Experts of a small language model: width 384.
Below are experts of layer 7 (counted from 0) of a mixture-of-experts language model. Rows are named router (the router's row for the expert), gate (a neuron's input weights, with its number), up (a neuron's input weights, with its number), down (a neuron's output weights, with its number) and show model dimensions 224-255. Each number is 200 + 30 x the weight over its row's rms, rounded and kept within 0 to 999.
Before each expert's rows: "comes after" lists some tokens at least twice as common just before its tokens as in all text. This comes from a sample of Wikipedia text that the model never trained on. Tokens count by the router's weight.

# expert 52
comes after: "\n", ")\n", " |\n", ".\n", ";\n", "==\n"
router,153,155,153,208,222,170,209,178,219,196,198,190,198,209,216,224,211,212,112,170,219,172,172,264,170,212,224,246,190,196,171,212
gate0,213,176,224,203,229,192,211,213,190,215,183,236,195,200,229,225,192,160,190,162,214,242,176,225,211,181,167,211,181,177,229,179
up0,260,157,168,178,214,187,196,206,210,233,172,178,182,180,199,158,190,193,261,169,186,205,185,236,177,176,174,167,245,181,197,180
down0,186,199,196,208,143,238,161,167,245,206,199,205,185,252,212,138,253,200,203,247,212,205,151,211,145,213,239,187,245,154,196,175
gate1,171,191,229,226,219,163,218,166,166,190,164,201,223,257,201,251,212,184,170,223,226,241,180,216,153,185,225,225,148,207,187,159
up1,174,202,192,242,249,238,208,180,195,217,184,185,201,176,181,248,238,186,226,167,233,156,203,203,113,149,208,194,218,251,171,179
down1,197,149,194,248,249,203,190,229,113,168,162,223,191,181,188,216,153,166,188,201,221,234,233,212,206,242,204,212,267,202,220,194
gate2,220,212,233,179,201,214,171,221,251,199,222,177,197,243,191,161,174,145,163,178,152,251,188,209,203,168,193,170,208,262,187,255
up2,219,199,155,120,170,161,163,225,205,184,233,223,222,198,197,199,180,196,177,219,126,173,253,190,219,259,260,203,218,170,211,174
down2,162,208,141,195,183,216,156,249,183,195,237,165,152,208,228,252,254,200,218,175,216,239,193,184,149,235,195,110,219,208,208,160
gate3,142,225,202,159,189,184,251,237,223,191,199,203,236,194,189,223,217,209,207,182,238,187,181,186,193,251,186,234,171,209,185,226
up3,148,210,171,174,190,151,228,241,231,150,208,214,193,204,173,202,222,201,211,201,230,176,130,193,173,213,185,217,156,189,168,234
down3,222,202,240,175,182,245,203,196,204,207,256,169,213,146,188,180,162,212,174,193,193,163,189,159,208,154,205,208,271,201,195,217
gate4,254,158,185,194,196,229,218,139,154,216,232,146,177,153,188,205,163,184,180,164,244,165,197,187,225,178,147,197,206,245,231,240
up4,194,175,169,164,238,200,197,222,177,236,191,188,188,245,211,237,180,187,205,172,222,98,182,166,225,133,224,132,200,209,220,175
down4,161,197,202,193,201,210,125,150,180,210,253,150,170,218,158,175,219,258,203,201,177,181,265,196,218,185,205,213,192,147,204,247
gate5,211,200,169,173,232,163,193,176,183,154,215,260,187,218,188,210,225,205,172,144,224,244,196,272,224,255,171,270,263,196,226,170
up5,195,229,258,150,173,242,213,117,199,190,196,177,181,218,234,216,229,268,204,234,117,182,205,160,175,234,149,255,176,178,172,191
down5,242,249,200,294,218,213,185,241,210,219,257,232,176,191,174,212,227,242,249,185,202,199,166,194,188,203,218,213,197,183,199,185
gate6,154,193,166,200,164,163,218,153,200,192,170,232,168,189,176,220,219,164,196,180,201,176,182,183,160,231,225,179,181,160,155,182
up6,203,244,181,174,224,233,194,202,233,208,186,184,203,141,221,205,190,225,188,200,168,191,210,153,192,207,158,199,211,245,190,156
down6,206,222,175,206,132,245,218,243,187,222,198,224,159,222,199,194,192,194,233,202,226,169,189,190,191,267,221,236,216,220,247,205
gate7,196,252,235,193,243,234,188,210,197,209,231,158,255,204,182,216,207,145,206,195,247,210,256,172,241,236,190,243,194,185,183,148
up7,182,159,124,195,194,241,187,165,229,194,180,245,159,191,193,189,203,204,209,188,149,205,189,232,190,169,182,216,239,185,252,180
down7,170,173,171,179,230,199,216,144,164,253,225,259,190,197,165,231,232,227,204,210,227,185,181,230,145,210,168,174,181,205,198,169
gate8,197,170,239,221,241,232,153,188,197,225,169,187,232,204,196,224,203,158,186,178,183,210,264,192,182,185,235,202,177,196,205,183
up8,183,206,185,227,213,194,164,149,133,217,208,185,229,200,189,192,229,239,201,208,138,167,200,154,133,191,228,214,178,200,185,178
down8,186,237,245,189,201,166,169,128,170,214,183,246,204,206,234,179,161,219,179,240,190,212,187,216,173,229,269,206,184,196,203,203
gate9,202,184,188,200,204,220,192,115,213,145,257,215,230,160,168,208,242,203,176,207,157,194,202,215,172,191,218,221,184,125,215,184
up9,190,189,253,166,186,199,140,211,192,234,158,192,248,228,235,203,182,190,226,150,229,183,232,179,183,193,203,149,218,286,202,139
down9,190,187,127,203,194,213,198,189,238,168,201,218,175,182,268,198,152,192,230,179,165,213,217,151,223,211,218,189,198,163,240,177
gate10,221,180,167,190,171,188,204,188,207,187,199,230,206,168,217,241,256,184,174,155,168,245,205,177,166,236,215,230,154,160,177,212
up10,184,198,186,226,237,205,180,241,154,175,212,152,169,194,177,161,177,210,222,218,218,169,200,210,210,200,141,120,239,274,224,168
down10,165,179,173,199,216,209,157,168,193,225,225,218,212,260,189,222,222,201,226,229,209,188,212,219,196,175,237,221,142,211,204,208
gate11,249,217,222,221,204,205,142,195,136,218,235,137,180,196,199,232,201,144,164,221,167,185,219,171,217,175,260,202,189,185,203,216
up11,112,128,174,162,239,178,193,203,198,209,202,180,225,166,224,215,178,202,240,206,237,221,162,235,202,190,202,231,211,233,196,199
down11,252,185,188,211,200,207,206,203,226,250,229,213,255,212,222,223,224,162,176,198,176,225,163,188,262,218,242,156,200,180,216,200
gate12,239,183,213,178,201,197,216,211,241,159,200,194,231,262,216,176,151,254,189,190,182,163,200,214,160,203,139,166,215,274,205,210
up12,156,223,199,245,171,207,224,223,239,192,190,199,230,197,154,203,148,175,219,182,237,202,252,224,106,177,169,195,216,199,230,221
down12,155,211,187,164,215,160,179,201,175,235,134,186,203,187,149,217,196,131,203,168,219,244,221,177,175,195,203,264,240,241,196,206
gate13,214,220,220,176,222,207,204,217,209,196,213,204,179,212,157,193,206,218,217,205,200,196,192,157,170,183,160,172,253,225,209,194
up13,205,255,209,196,198,221,200,201,222,248,216,179,203,264,109,191,276,166,270,239,236,211,157,204,213,218,222,250,199,167,206,230
down13,201,205,165,180,253,180,269,224,179,204,225,257,204,185,167,185,169,230,181,176,274,239,180,202,189,256,262,175,257,219,214,198
gate14,180,106,170,194,154,228,191,165,213,212,216,202,141,246,214,181,159,175,168,217,221,204,208,222,181,197,206,247,264,183,244,204
up14,153,209,247,234,154,225,222,240,212,198,152,200,189,202,169,165,188,201,190,225,222,229,210,173,244,193,216,228,194,215,227,211
down14,199,247,218,199,164,194,264,185,248,201,159,206,151,225,215,183,239,197,222,211,216,179,169,227,183,206,159,169,261,183,210,216